Experts of a small language model.
Experts: 32 experts in each of 10 layers, 352 squared ReLU neurons an expert, 2 picks a token, a softmax router.
Training: a variant of Adam for the experts, 533M tokens, 4065 steps.
Below are experts of layer 6 (counted from 0) of a mixture-of-experts language model. Rows are named router (the router's row for the expert), up (a neuron's input weights, with its number), down (a neuron's output weights, with its number) and show model dimensions 0-255. Each number is 128 + 24 x the weight over its row's rms, rounded and kept within 0 to 255. Numbers have three digits each.
After each expert's rows: a language model's description of what the expert responds to. This comes from a sample of Wikipedia text that the model never trained on.

# expert 0
router:155149142113138089111163155109114136140107133149128150145150130151125105140121174081119131124095136108172151114127136058172146132144113134147114066128125156142101139153140107083132137140131153134142147128086171066113141186123139120113154151175112173095166118144175115129159118086108145134179148122120130110115149147135083167092146133097132120147134142153141093114151150143170132128166140087128151111129112115137167161174150126085134112119130116120107140126111136123148113172140126092159148132163096143127138140135110149140157124117135146080140131118134139126124159155167154133116133108144126143128068152133160111149147132156110173135102132088123135125149132063134131108116141179147128147118178163127146096144153111096154099137151136141129157070116119121160140118146133
up5:125153117111148127123082101099129099151111141141128125122184117116165141111153098104125135155138132089106160102122145110107083098117179124118113093189113122061148119136094106120111051083149099120099164115143120131092156094162134148106151130143140163129124156104185111160145150110141124130135147144137145122103123124106128153096135114129053183152139161126162078138152126142146079135109133099144096125118081096154138103144143123110076117136117165149127119143141134139116136139140139123121143128142107172092151143126131115144136118138111145105110141147132090150115133126158108115133137129115164095113135114113166135123116098127141120145127132133154108164106129118105162164127141136116128150103127167156106118120153067122164091142181137085133111090173157124127137141142090
down5:130144125132161113163121131170110118119136170158125141139105128099167184098095107137124125116150099134162171105169161114099090163119145114115142125125111130114121127120112109153108082101136121110173120133164145130147125124120135170153112109109125100104124115116119184118063100107116096149136165104131151117129142181141116085150169097153141117104087138137128187089148108126107083113070131154144097140115124111137152079133158116179089111114109164156164122132106117126109120141149205149126148148154071141126114124137100159117174147147144146120107162132091117169153123119130144142130159106132155125081141128107123148151122140160132148119132143098090127122139111158121110130100147129082125124097126137106139122117089140101099100104145108136092116125150103108090137112120130
What it handles: Capitalized word-initial fragments. First pieces of words, often capitals, in infobox labels, taxonomy and technical text, such as St(orage), Ch(EMBL), st(ations), S(phingobacteriia).

# expert 16
router:116133140134158106074149131079129154142165119140142140151157113148153097133115147125158101131126152128161142133114150111149126102136148126170094118158132151127096086103134113112119114132102164116126107164117142110126148135113149132160142115155134161136106104183166094121154116104123135121144127174120129152103181186117107117121142133134108125145142111153125128105146089105154112140171118112149162108123136127140147155137164153141153126115152110114097120141112151129133108133113123139140151083152083113115123173150098166121169119086166177069143135106128160084135144135121182169105115144146124127119061152134127144085108090139071157140107095118130141122110139129122163091098141133161123094131169146121123126129182095130119151151110101102146162093164173099145111166103103
up2:100123101126135128110098137119167151104143169119132120146129123137136130153162124156156149114173140105144149104116131112126124096147134115106144120122150134136141102126122094116153109134108150111050083123083096139114136187112166154158113136132153102122126124090128095132113141120092135102071141118133141155141114129091112138141104070159067156133149151098105120124125190183119154102112106110108103118165178084114145168102129124150119156126146141155172151067141106194154129120129088102138125113126151135125100178127145137113142125093139135111117095136089136152116133157117109116088097160156171119148126103108128150132115124110104142111128121126070137147144160124144123167091159162123148113146095136144127112144118089140140122095118120155091136126139133116096117160098147
down2:120155127126117103106088125136119098092138105133166157174108140119158149140133167148090106111158099118147139137115077113036173134128125122136100117162101102141142160176091155068106119146098141103169112126114144150129114124158117093131114137027117135154170145115109116119146152135142131115116111100079148114143138165102128131171129137149133128097135126141116164167163094105150095121118102150153157145125082121124128116146130118135159144150126164118107129152121147114146090141077166098128133114131103111143137088123131124117117140119107114130125142120121148103112113131117160161135117124096118133144105124121125151085119146151144109155101115123128145092133097206127155079100113136128099154140156103104138122138143145099149123122116134115118111122082150116154160075115113
What it handles: Prepositions after verbs. Prepositions like in, of, to, on, at, with, against, under, following verbs or nouns in sports and biography prose.

# expert 22
router:111111161097144136094118144095115130154144115141173140137157119142108099126121152091116120123135136151164143101107135097208177122175124120165094095144124127115085110142159154113096117138166107132142105133104144122106143105121150134117127154186149134077145106125152082134152099073092141099128150129138097099133136155068117132154133148098149112117134129145135123083156110146181120142136093103127137119104117129149185148153187141144115103088123108118122120148123132141127094134129113091153139073152085115127128154134114163151161110099117147120133112123132121124112168135104140171099157131121110149141089171097131121131089114166132144150100127137144151131155095085098161082130148185141155132091121143128142087134142143135140144125118115126092160117143142093120144112127122
up1:110103152078182137088112126121148073121159119129139137168160132167110143131166130132155109141078159144133134130184124142115147135138118144144141102121149113183094152132129114159142111129167137171158144155125127161119145147105102145117111158156116137135133121130111145118160146121148130192119133117157156075106131157127121127127116147102150096139172096134150090137141113089117139093106102121141121155130143122116127137088091182094111123109110124133123137167147127086134153147150077076129079086136090178110118151117122146137119117114153109135104070086125128136095132157114133141083148139113100091136120150152128125117059119140154154198127095094117091125123124076103111113105139152160113144107128123105108112120126126156119137126128111145140133111098128124131140122092112
down1:166160139131142146085153115134148164113091125142112125112152128140104126119093140107157139138149126132143102127128124120151121145076126111137125151080077129128164151100088135111152097147139140128132121160104121105171147119113185111108144132184126153164074093154132142147134142101137154139166122118085129117123118174111086122133212093125109153114113095095134126118139122114143205114119105138136144116135116130140175134133119143133108127099158155150154136153111120145068082125153129134156162100161098100163150148127101125093156136100136123123148157120122080135122097095116119143160130148181141118103147138144110153136131136122140137164085122115169163127141172110165127143163161161144154090135154153124121118114112145096105107129108155131084112133146108135093135170136129
What it handles: Foreign name pieces. Pieces of non-English names and words, often Polish, Hungarian, Vietnamese, with accented letters like á, ó, ł, e.g. Tomasz, Szolnoki.

# expert 12
router:143151161104140110130138132103141124197129141127126157129135144148167122133107158096100116138098133118152117128108104119173128099153111081160108142107102178137087106167174130088114119107131138133093103159102147124132139163140135107151137151180131171111133126142160117104154114060092169142140133141111135134130166153137108141103188126111149127161147118165123135102157127126132112140153107140138166134130101096132137125152170151098120085122127123110117138130135149146146091138126079135160146094146076140112123151130099192131139128095108161126144092174141121078133137170120186155122133131116100159096103169107157126143100148160110178150086102143131136136117125114105138112128133172160119125147141156139140098167129109145109152136144156109161136134144146089139157144147123
up0:098137164089143122116116104127117114089189103115127112133096141103121110134148120106140127167147130113139150112089124113140142146129166158156100129108160142139135162115118144098106086150113139114147169175122165121156160154120166150153113131155073134146112137153131154147075122106110113144135116180172155120096139105133115140131141120115128172101155166107115134126117175164095154175130133111134143109098129142153185119134091118157131174129079158155139067130099131152102142131113082125156118113131079128150097148092139139141153136095129144097130150133143111171189110081125110153132123121142135112122099134137129121153138109178099138130070135118127117112142141151117128106160116126144135061100173124108118103109128150164114120118095112133139103145124109128122166168137123
down0:144132141128104116120121124146109112088128162121138160141112118095175097156137096121138091132121154120125124140171167146128159129122176107111109123127144086125141124127131070124112170133132162140138148138148093100131138121092124088105125112067147162154108120110096162115140147149130128164130147125117125135116114098150156131139122117120126152111118103165155134158120187090078131161111183146072124083127135124106117123108133156129148090128133118104117131145128120114141155128160125146071094144141144150167123147166087127131178131122128130094107127109117115146116187080148126155191131100119142103105173143141159153120131148106117134160140125088084151105139177140153104124134125095104134090120160158170140136134172126162160114134164147167103159115102127155093113143151116
What it handles: Abbreviation periods, ampersands. Initials with periods, ampersands, colons and mid-word pieces in German or Dutch names and citations, such as M., v., &, Schmitz A.-K.

# expert 6
router:149111143085155128080141128097118116164149125130162120153174164140144112159141132113149138122123120169148133123153094097164127118157135107179131069135141158128080089129152156101107127074111092151126122122118180100118126117123125154141129140190156127119166128149168103142133119099131156122153124113138139135123150117129082156131132151095114131130126109138101108078150130167129100157176121097165157121167105142148143114120164125103131117114146142115089093104118132128115090128134073117144111111127107076093138190139103135117149126095129144087165158148167122107109142137157144122138143097133114138090070174093115125149116127190149146147136134107124169135129112108106189115124129132148126137125124140113088123147169092130123109126123135121124161142145135081134105145130101
up1:120126149090135119155113148092158139120091157155101133162064178145129130161131143092125133165144113124116101161103137101112114104154154127146110115154071185165143143095161118138139121149127116169164123144119121093111162152119154158165180157125126179151137125131153119142139145106132120123166089119097152136118147139148095139117112117141108137153159117117153098148126140129164124168167133122154135167114121150143105132143148176123148150142146136096131154106156151145124085136137088132166123126161077098090110169105103137174115135132154121099107118149144154108126135122106117168145099126132112164093119125123121139145166170135141139175113122072143162141148119147130142121135142180130132135136128114161103136110177109145116124126160117095154116146109104100152106179183143
down1:130111128134120112110153148136136103097129090150110099111116127126122145133130126116146172156086153162098094152127169143117098120134145109159123099101137124168158162111187144132126128122137135189137155136129098120154121068128160130132159137110140166131175146116137095113140133105128112130122172125161119152182125129089136142164124090164113153101177143126177163125120104108158092129130146138152185137138150148105113110130148143121141099087131113134171177105144178098144086085107128101160128113111164136134116192132171100152093110118120111153128099116111156114172145115084097151157160131138110112148112127104101114084128129132123119135118122115137142122125148179125107163137104095133151118130139093115132145156142108106122116136110084160115176110128134159108079137150126
What it handles: Sports league names. Proper-name words and word pieces in sports tables and team or competition names, such as Promotion, Qualification, Olympic, Premier, Ligue.

# expert 24
router:163153111121118111112174129116117097154180166147139165135171124104140086173105129118111144109136142141197115115126121121151129105156133107142102138169112158118106105107140121125111126102111154153129136135085158114095132151147153122123123150160136134153106117155142116156142109109138177131122157155131129127127130136101087140105142123106092144152113125166124099131139101177120141144171124114154142115108096085106168170153196109136093117092098139113097140130129129156141091172120134086145126103158102105137084152144096133152121108111098153127143130146123087091149158125114146153117126093103118152124083169161132101124128122174106169120096109084138160133158138132085155084134145156159126125154153170134114104168146110131167127150150110110135161090127116092167147145115127
up5:173115132213138085144109163129121130160127172117101134142142161121125103139117124091195156150140114117160128142091157126134113121108162094144132146130116107153114144103147114118132096093119153070090087111081122110132110155165168150166185163134076139146110103147128088156175101130129117098136178091119108158142101184114115105098115135094128116127113141140121129157164109146124126138105133110150158114135130104157120116133155115130122130117124127140129124083118098170157118116120111129150100144141116157136122161139111140145112127123137138123189092152161109092131125131135102141133110101120126147081106163127164114100134112158161116114128126101095136147122146135059118139121156170106119149132132118166099136134115133125134124156103110080111093146165106096152134117123154
down5:138161106114114152125135095101117116118128119146107122149128146108111115102117139128135105097102090159122123110104110137061118148096086139129156135146156118137136134127149110140137150139139150138133137115136133138104110126144099113118131121000129126129144191137126131106094104136133124152131116150157128105119154114108129160137108106129140128145108127133152146118107125111142112124139139127113107168125129150147146132110139167134132169150092129109156144127107158130097104147144146144110144135097126147118132114142114088108147130164129128171061144147126119126124149148116109137119122151108164107150152093107114090096110159116121109053137121132108149131134096250141122135128109135143133128144107108086113123102134114143170134115118186126094157146107137087125110139113132
What it handles: Sentence-final periods. Sentence-ending periods fused to words or years and the line breaks that follow, such as premiered in 2015., year., es., ia.

# expert 9
router:140154159113114102102122108123119125143174166130139123133160140132129099132140144104097120113134137126152112138118150128167103136126117114154084103155116126102103122163132115121150099128126113125134121173096162095142128148177124145141119152182170143130148120142137075103142108085129146126145163108132085147127151163095085143104141134104095140157157108162089108076162112180164122152126139107127128129098113142165149158139206089093089123121122165151121119160114153117134100123132137108111141133139102106126126125149116173154186113093147151102114138145161121121126143116155182126092136133108137144138070168122093133155086110139125162180103129148139145139143109078120140105138151171138125086123177157155128146131145107105156109142141159115113160124150147114161135149121109
up0:134141111149137105105126145080101091170154088114129100139118153139099115132116151134146063083154085206142138136159150083091153148145104105118099104151145127118064143199112129116141151123099162158149117186100096120158117117084123110102129125135131165111147132167131147170116147110087149101115099123104122144115102125130132088126139164084147135132113170144141133146149120078154095139117146154150075143122143160106126125120160111153089145152155098145145113129126158156122131147095154077118144140164143140118133154113149135122132109172132148137112120137133127164092114117098140142133134133125115149134087155142125092150128111149172158134135129131100107124170127132110108106118161077155135146101130146125142090112148134132081106109134150117109118136127150100139150142141108
down0:117089134117114125101129160129131123109139117118108107099128152136108168120189112117120161124124140148108149146151142131102093173124127108098142136144102136125135158152100107128161120113131148145097110102126116101136122144131179161129186141052119145106091120118130139103086152130096105102121124159128116125125093130127126139118089128186113132152116106110091094142130132144133104128123126137172129093119165105132095127122135162138048156119125150099152117102162145161177100122118153117181092158134126134098153112163118136108131115117143125111105135131134126092119112087140110128157155095119133130086097144109078161161114098144176071155165133118103077109108150133114141139100154112098123133109127162142117048132138108124118129155099141113166157145117107108120085147138107
What it handles: Name first syllables. Opening syllables of personal and place names, often after a pipe or capital, such as Mar(io), Har, Tul(ane), Sab(an), W(imbledon).

# expert 14
router:141154111114168115090146113103116094135150139097112153133137138084128094180122141134128137146130098136156132121101166116154173118154133124169145116138143125087085117110134118100104114098131164132125122146111151082138143126108127148146148189176150169095110102179135100112124094137100192090131093145146127127128146160110110146136142139101099123109123107154178112133147124127174149131144139110134133118136137158115167172109115109135072137107143147132106084121146135146154139153140101123156137113172122147100093124132091147128171120110099139125149131102162146120110145146136140129120098136124136156102100132119138138100102114168110149155143148104150132127153148054111134107088128183174145139131137171172118105124177142104141110155148125116126177115128124078138135137091080
up9:115133130119116124131172101107116110113157119154131157129115131124112111130119150154149125119103128130131147107098100132122115170180158120173095123134114128158122137122181173050111119087085121124101149121120110120113113151144125095132176108134150121170118118153134132143108127137111177119102135133124112120109114150162169143114139133126081121148135164164157139163177111140145157145114111092134095100152056131103101146125133101124136129109129100144086111149140097102198138134137145111166120147138124082180117095141119181111120158113117155096130136096147111126102093123134137119155153110115115112117128143192144172163154114126124122132107114151163176123133095120091138129110138154152105137145126142156159113129143039135148146132125119145096127134113148109140115155161097
down9:090162106117126150131135097097143144136124108143102167132133147105096133146113147164124136138094128130143150142120170146116125090141173126107140152103144167113159133112138135122122164135142147115089107127136128155130146142107130134138127123071128117133116124143117130156134139190131166145160143169112151140126129109171133115121118135114140122095179153156141138118124111115113132127161152144138057126102128135116099107093040122132132119129096102137126089152117102110162158132074120155105133107146122125136119101083135161160125128089106124135069124120122111099133083138104165119106149117137122123145125179152156109112123209121108117128117092105148104151104147088120066165152134114099085129147124127112148114075130123103160140140116094136077125166132096105141130133115069
What it handles: Quantifiers and adjectives. Quantity words and descriptive adjectives or their endings in expository prose, such as several, million, various, tropical, northern, -ical.

# expert 17
router:173108150147137055086134124123129126149138149119136098181181116151135127123104125109111109099117149135163185085121157116176135136180150102133136112114130170151109115171144168119130099112151101131130144154097133110077160132135140141133124165191120139106137100145128099122156107103122139086164152100099108129098152105117094119140190105125119144148162103157145118091148127147147093141146118129157160157148132121124138124164182137120136128130134131108091129162112149148161100141138113128145181116139101131123128155125135151165181136113121148109143145121138121112124143134137122153091170104126091133126096148124150107156114086156100152151118133101168169131133143088104162114114138129131140079106126180121139078151152111121116123145153126124094153107140135122139165162139126
up5:134119161113098129115102159152105146112141113166120128102135133121160117137107121175135100119116181150160153114136116112178134140143087125138138107174114134113110115139095117078149072139096110118137127119097127147130146128124131146129101114135142157110100106145138112143156165103177178111125138123129119125100183135141135129143129166155166125128158111121132157115155134084160143122114120132122128132156111122104079129098152117121080138114137110117136129164153180109163126172130135129111123117132146127128139100130148155176157156094165168096098074187122156123098151142125134151128146127092075119114064190119116143108132145131115116125119109098108081127079071116128194103107129120112099125083124139162150132119130119116110108147127152101170151127164123122141101116156120
down5:132138110104103145140151119103139146113111136163135158128133133170130127099096085186121087141150147130116161138168150122167125104146124156118161125143117122140136134140106104109135128100147103089104160134129116160117139103115143174088137134123165113145110151130144071138137144146130099124123125064118123095131108104137155135127148135176133151131146120110108118115097127102115100149110118140177154156129188070153085159127143093122105121077157102146142136131125108145146166108164119138176096130113119146096150147112142150162127076140148148114118091142107116126119136104149119159156125082126193163142128146128104138132191116127101121142119128155094161107131141100138146155170154137156111179120120123085118128091130165126143130126142165147150138116130097145083062101115139
What it handles: Word-initial syllable pieces. Opening fragments of lowercase or capitalized words, common in French, Italian and German text, such as tra, comm, re, Bu(ilt), fa(its).

# expert 5
router:107169154110171106098145158102107128120121153149161147148176135156152072148107141134114103116129148116145113095098114137147117119164170122152105144164142161125090122158121127102108114117154163150144109160118139093131136133152141139130170141165117131126127099182109111113144114095116171119195108157136129139128137131129108122116133120079100140157153134173140130108151079117152117130123093120140147132119114144093131163145155123107131125107124123115103104134151138131132083153113111115117151085156090132138104126140105178145156110124136168110134124112147158110152155181119168137107113158121145105106101126155173137102113096162095143148118102108124127120151121128104172099068151142153133089150177169130110130145144136136163149150127141103124162074160127064147141174152103
up2:129134121119135137135146129155104118105176129175158124179158150147071089138100099122097146144115110140135121106132140160199118160129088136103078143160152099084078099143133092120161143125136115111159107114105129124138154144157120144121144137137160145161165149132110127162160126089136165127103130123169105100124120111091136157110105174154134132106144117176096137105123120145090129101094105120152126115124147094144158123102164089127111135107151125113101158140172085152128136117126127124130115138152113115165144152095108167147129133147135158146161117152124124137159144081140143108128160151142133144126105143131074122095118126130105101145081118131136134203117142132155160164116171140155132128159078119127116147133180070142121117147093122149109139117148127143106130168106111
down2:102137124158108095071135131105135122130116067102100154107080141110115147155115152126156113125137127106151138149166121150156130094139108121140133114104122128082105121150092114139092122165081099109081151124114116081099171129140169163144117128121158121156119149154124154124123143167137131145074115138142123150105144149165112142113124072131148122121113123099116161124115113165140123118154176105154163136161199124113163137133101132141117129165131101152173090122129179137152115121144116113127117133135145098141115117169095120090138118112137170073117135101137101103146110188131146115127118113121131111114135137109146116116135140122153118093101124091103136068121126182065158115160113134072127107139122167132115101118132111086113117117106131131159154159104139143127134083132134
What it handles: Prepositions and conjunctions. Prepositions and subordinating conjunctions linking clauses in narrative prose, such as of, for, when, before, although, until, during.

# expert 11
router:135127159126156070089185140086097092117137133121152151155151104111139118149098155132100113112128142128168123129125144126143170127132128123145128101103132121139105093131167109096138098123138134124146112151122159110133147134153125109148162107167135166118118095126138150094127116087091134132160156124133124124128155158110128163099132127093126098125155132130141082112143125143136132154140114082133123102147114094146120132139190124091131105111132131122123110142122149158175094145129115081142152090140118126094102144134132149169170114102166143104146147111099162121138151161144141119129170104110132156098082138135128129138103125138083189176098116068119148146169142060085152099139120168130146126125144180174115112166152128130147088165113153122121135102129127113113160168159102
up0:116127166143120129137126154149082144104163127150134121145121124127106148146150136175134114146124112128113118073155157142090118102190184146123144136133134166139070092126126096099157106145109112145100140090066133139138110142131174159108124132142140100077109147138096125070163125102115126140128093096126115104117189127115103169112109120108113159128113118125153122158184127128129125157130080127136145132116152145081170136101105147107130096148159126165127172089163124144096159112098136110148158141150107112141099153120118148168123137072133155122119128101143096121110156171136111159139135131120121107099094143136153159129148118139191114126103126092114085119121094127105145146131143128171103122146150134130165140164100075118122100140123130142150114156092135113141108115121138
down0:116172170123172129079136105168145136097107175134125106105093163108132151111151150100128108157145123060138145160115137106146118107087076158123178120092098135104114148131098142130087134133155154144145112140134113124134161111143122139129116114164115158122125114167166142141122139179155146135117128121081131106152081114121120127091167114149135125155167132104117119097114086130093157176132135114168157152145111154098123137166125126112156126109113152085152116184150128094100115087129119144111151138141095144154136110141143155105138140125126124109127132116165109106118154177133135168146140105149138113117108141109117153111177130104126122135120147121149109100082155093123157138121148116111145115114136176202152134146133124144164100096156147103147153128148133142160143103133072
What it handles: Capital initial letters. Single capital letters starting a name, acronym or word, often after a pipe, hyphen or "the", such as B(eloit), F(BI), C(DP).

# expert 29
router:136144154083160116097150130128103119161156150138128148157168145133119096141090159135087133132110133130164127136128172107169171113144155111144129102170136135103112094119127121093104123122150128141131106149124156107120147123097144147161156138203117148132121103154142126141133112070099182120119088129114113135106170141085084164127134148091096120113148098128154127101174094140130109120151139105116140081137128119127166172124199124131126110125133154147102117125112124140149074132116087099135169132172079101093107105126096156168173119104133176119134154143139144110147176161147149144127142168113123147141112150130109135128113092148133176146112145093126090108140123127129134118102129161144122108138133143129113131146180120158129121138134123121146150121120132078161133143164082
up3:107119094143135153093132109151123131108125115140108138185150103130123133146091083151144148114141127137130109162113154151185126150147112124143115122099111095138096117122115129070146117119133144173095147158108161145140153143117136110106127123137126131100127154145153126075170143105179103124122118138129141094094099097145117132131141099098120110136087122107130123142110124140140141098148145077109115153135130126117135192107112155119150073097152081181087122142130132132109154129119131160112124139085093165159158129110132114174117153118101172126124108147113131084103151138143153149122132142108104123120102175171100113124048134161136131121159155111174122114116136133119126118144092144133107091131155133116184132108164118097124121149099133147138159129126152152131131097051173
down3:133122119163105138138165140115134159177109123163115088108136126149105114139124087114121127103148174108147136131145170113140163170171091139122164134135128158119156101088147128144137074155165097115097106108148187125117168141102137122113142156136086127143114136132134146157112138135146139099157147128165120095110114110077103111102135140141107128157089124112144142130154164131073132142125151158085096133141139108108140101124119117150112099111120120179156154153079090120112142100180145090125153126153109127104121104123143080124142159152121123180122109138141128108171130131094114128130195121118125112123126142142128184124161144125146118149130122084117120117111167149103144160107137154131131126140081131109144192162092129137135109124165113134123139205138107133152130144121096
What it handles: Numbers in tables. Numerals in sports and statistics tables between pipes or semicolons, such as 16, 22, 0, 1–0, plus years and dates.

# expert 3
router:127163144106111092109161107126114134131161143156175163149153158085115115156128115137156111129091130138168138139098154090151137120141174104142133105149125123110118109131104140098142102093147152137117125143107168090095148152140148174154127157176171137098118112172110139114161121115092164129121077141122145115092169153160118168138158175107109160103123102179148110083173130136133116141148114095153166112125100153128172152119121109126102101148126174110071099124141146156174122120139099107153139057173121138148098162138095152170126117084127143118132117126168146113145132131145165119118140143106115158110124149122117121135136126150085129144122129105120122140130105069111164111125095144164105122111135159166110124166147122145129137152141106090124139108134137110132148137119122
up5:139125118132111120110087110123129110124152148136139117146111141108128149143135162094109137154113158100111133123113133102085126102143119124141111082145074152178119166100181104163106147125134123127113167131108138086128153117141167113157120091146120111171114117131149121135141137117095154114139159164161188070091135152107079100126155130094119181180096109165139104115116161138112086135139119190143136099089116144128158141169139161146113121133091132099135080179115143154159147092127105091183114090114116137102120090139106136157125133115089167125131119111156139154108130103115126130108103164177108115096136124090135127130142132137143162178150154111158157129137135137095137123109117148127189116109125157158132116117141147145148142097147139114101135101134121126125157120144121
down5:136137083122103119120115147104143140154102098158147122123093128133103158149073134116150107148090145095132159141118140105089122085113186136128089082100116142165134173103115135136144155171160126141164149135140203109119113143151120112110165134088127159147105118112082163123129103120104144128098135165106163174119115149095146149132169131122104192139131118112121149107121136103109134125148169159128131123124128123109109158150077121137085097130147103146165144119144168160150135153160169126129097100129148126101136149123145097133139151161109093107090113110118110121154168131103114141125120157114086097124124087116086144155130127121146138158136205129126127138114133126118101145175128127135117131160137129149125123145154082112136169110100121116147115162145151118113114089082140
What it handles: Possessives and adjectives. Possessive pronouns and adjectives or suffix endings after articles in biographies, such as his, former, professional, Japanese, one-year.

# expert 15
router:106160163110196109110146081128124129120141117137129143155142108124161120151108112112116131108128127162139111130117163113126125131140119123120074118111119135126074088131136126110148133137162143133108123152118151118115161152121151132123128182181110166157118121170155110150161119086136158136185123152145154127087196142154059127136159139153130105156166093159127106117189119157136106166151113103123117127146112154134134151112155120132127109111149153112130089129127102119156112147129077134146116093128093140113150146120085142149143121103115127138118147160167139108136138130156134102091152148107118157118125150134147150090114104174078193158115107106164142097157140105109122093098122135141115126099150179145107121104161119103142131150156109095129146088096162115142117161137114
up6:137123102148138150134138151120120139141132141091132153153112090094135090106116129139164108161136116163113134128143163123128116105094155179126094133128151139163091073134085087146104121118126140145133082152156118113162138123090150099115142117148175081113126140120106112140109113114151133129158132100139158151094113136115144109121095164149109089143150133142135095091096080148142134154129119129155122138057129112107155150128142149109110130114113164113149101133127155137165124160098104141154141105126141101076103119158082150142134088113108139098128141158114154091124093166170130122136079089107159165115099135139133150133122116137157143122151111130095159111119102125060127129142121133157122096100141129129142143107095157106117165124105120130175143059118181144168118119082110
down6:142090151143137168125121086131143113109149103135132143098138097138158131109106142096112103142139125128149178165127083118096125136122106127142115120175130143118172160122126093131148089114136142130139163146165165147144102162143098123143120097063127180147076114176164095151160125134113120118091114129124116148116162105133131097099123125122168166131127106178075144125121132127129157097108135126105162162110122110146132177121102138107135161133118121099102132110131137133162149133156152153124144150131087110112134127112102201087178132168122134110145129104103133130158131140109144119133116103124112147157114131167144159127131073118160125107120127115084118106109108120138086103083124099169116118136140173149103164141147175126147122127154141155166111068153112096155100118112143
What it handles: Verb endings, line breaks. Common verbs and -ing or -ed endings in sports and biography prose, plus line breaks in infoboxes, such as set, use, rallying, said.

# expert 26
router:130121111149174123066166140090160102153133146131142151156132151112146108160121163138134111126120120132189136134090156117126117109161177122137121112127134131102125108162165142119123142091131113174115130171147160097130126150138120148144157127152139162109151083192144135137150106130087161111121116147139121132099192134136083144137150110082143128159160114163111105113176112116131120123156113113110144119123137108103137164150141129125140140097137100125069142109114120141135133169120098141139140084146106122103109129123127140140158100076121150087136127134129152120161163161118154158097143156136098138110117171123158164101103090159108134147144122116128137143139129126100104104154187132142157095145116159156133122137172117116189113120136115085137144085140160080117140180125101
up2:152137152085122118096144131117112116124105124119143152109146129166095135127151141140160156140120124146127148132083127123131102091110157163136115110144143154134131107126135125120158087103114166067145133127112131062125098145152203147092140154142129103123104083104140106116211116117132168139130124129144142106121152115101140126100126143143110158121170096112122155126109134151109087145142131133119133118193124135168168129154126144081135149125112108162121122155119126093107123122139167113122145100150065160159176131131110104110118124143084133098082152078141145147107150137136117132144174150120159142097106124130095126157152081128124163108136147141097167115127136106135140096120127151117089128123129151136168098121152149123136150151124105132110139065139150112177175088138133
down2:131115143137123127146119162103134167100099085195111150103099133150148133126118137152132126188095110072116186180138092134096164130139117126109148122173125117148128138087138107179089108107107169126166110136122130115152117126112147131157102102108165137122139178152111144149172168115118126122113150120107101111144179153144129136101117129106141176115130124112078147133139139133180144128106099125181148137094121158093109118130152149170092118168154097117106172167120149121101117134150134139144109138125097151150104138136084146147157118135145129121122133105120146128135107124111146095097108124130120129142093103162101133108133133125142143155130127130105116133143155156106134162135092120145102093088137130129093109169170168123125192125093140100129160096119153088136148139090132
What it handles: Commas after words. Commas fused to or following a word ending in lists and clauses, such as Thames, s, a, ),; also "as", "including", "named".

# expert 31
router:136129155158152105112161127100126103147140110125133123153133138107139100166152142137093125071131144161165090110140111139138122119126164136140104085159119110144110107143146142112124140105145094146146098141093132120110148120158150136122143162194102161144151140149129083144155120084099147118124151118076129104119175155108144159116169129086098118160110124143059111107126080127124123154142144081121124135099150138149147134157159110099109090101178142085089126129112139149141143127147122146138151121122091111096119139161099170133137109115116151122158136158153132094163113133165161112106119143134135165100116152113099121150121143161110143178104113125112158168171140068085179117112170176164118101106129151136119118119142102104143116130143114116134140125150179103114109144115143
up1:105122121094116087113103118130142131132121151167135130175145167067122099108099116112122139090140110127126141128080169161172124130137108099155148157166126123110123128122143131096146121158120120156113144130161129107134163125176109142097093121130145114122155150145093115121168140094118126125115126087133133061104166142145113116112150117128154137162146075124078143080124118106156093123120136116105142169109162164150125118095137099107162120120130119122131147200128158158204134123141112095150116137112134084147113146139134106154151131120158123112151111146099086155203131110108097157130147177081119130120116140121166085137148125145144151128093101111150132149129162140117118140095134134120135111109125177127080124109135108124144163148109151141178133142143146122121148140101137
down1:157105094093152092111069100106113160104144151121113139136104121133121123164111121169109098124088128119127066138114141145144101066129104145142155158138143119142113109141110120118155119121092141082137211145143131141127149114137111129124109127091154088080129115161103146134129151112105139131114147100137119091108118154173139127152111081136149036170154113092091171162105157142128109131120128108102145185094108138158133124132130142096136121148156117110097187130101122114107147129168139050144117119130150135151135142122138103116107097107119105135156110155114119136107132118122126153170126126133150105116104135134121105118142135158120107161088115186126151101143089124142121126132108099139119143141131107126135159137169115108138122144105119102141144110129136143110121067098124
What it handles: Mid-word name fragments. Middle pieces of names and titles split into chunks, in song, film, team or episode lists, such as Funny, Beavers, Bouncers.

# expert 4
router:136154154113140088079118117115141088147153135142178120151154127095139129148120169129103092143119136132162135144126132111173166120174132107139109078106098124076091095128131142106108146119120153132149126153106173117118109137147144150154159145186128177105087094174110089133155121090120138128113099164105115106089148117166108132101188145096099153156130081143096142131144114119141092122154125087110158113122103164126092133152161123124136098126128136130111144148122143152104116157116106118156120110148099119167136145094109173168161118111095152112130139148138148144123174151142174125127125111093124137133119152135156148125121101133102164151107121097167165138140094174124124103119127157135138113107163132122093130138138103149158128116164146106120179082146149083130127148133108
up5:129131082140156119130150141137123125170125142134104130153137158139121121137133138124114131141092112156128123138176119146127093131169141095105114164165115149156096116105112149105108122092154093115164138165077142128122154135082124132138166106130167131115131177168118133125187101124071147153137129093152159140139153140145126169175110081095151094110123134105184129159117130159095112108088107118194097135137132117126151154163139119113108154105119112094121126137114149157114150118161108132152141116155131152125135106161137131114116181136105132119191132132122113113100135126118119153109104120159171120126147132165105112120107129126126100130150117161151131133132153117139139132140092137120152112150100138159191133210153110088114144129134097144153101110147124123074119185116097
down5:142127128125132111190119104163149124081150106144112123103141105141136079118115170150183171105131107120127100107110176138136093154149108139130098186159142121164107145157121071134145115141103128150093131133134122107118142152137098152096125153068108091135147104131089118123130102126131184081120137120143104118105142136138104169131116099104123082141137163168145165125121078109180124165146121168121093175107109113118161121105142103125164111114135123134085146150155139128124105155159138158134125126133143150136146131143137118130069086119138149200122138124149121166153143135151116117142139125149145156118128088112123104102148116184120095073132095130103103146130096152131143150116131113124148123159134084137115141136135123101148159135142117142112129153089097084125142142148113
What it handles: Table cell separators. Pipe characters dividing cells in wiki tables of scores, dates, census and election figures, plus infobox labels like Born:, Genus:.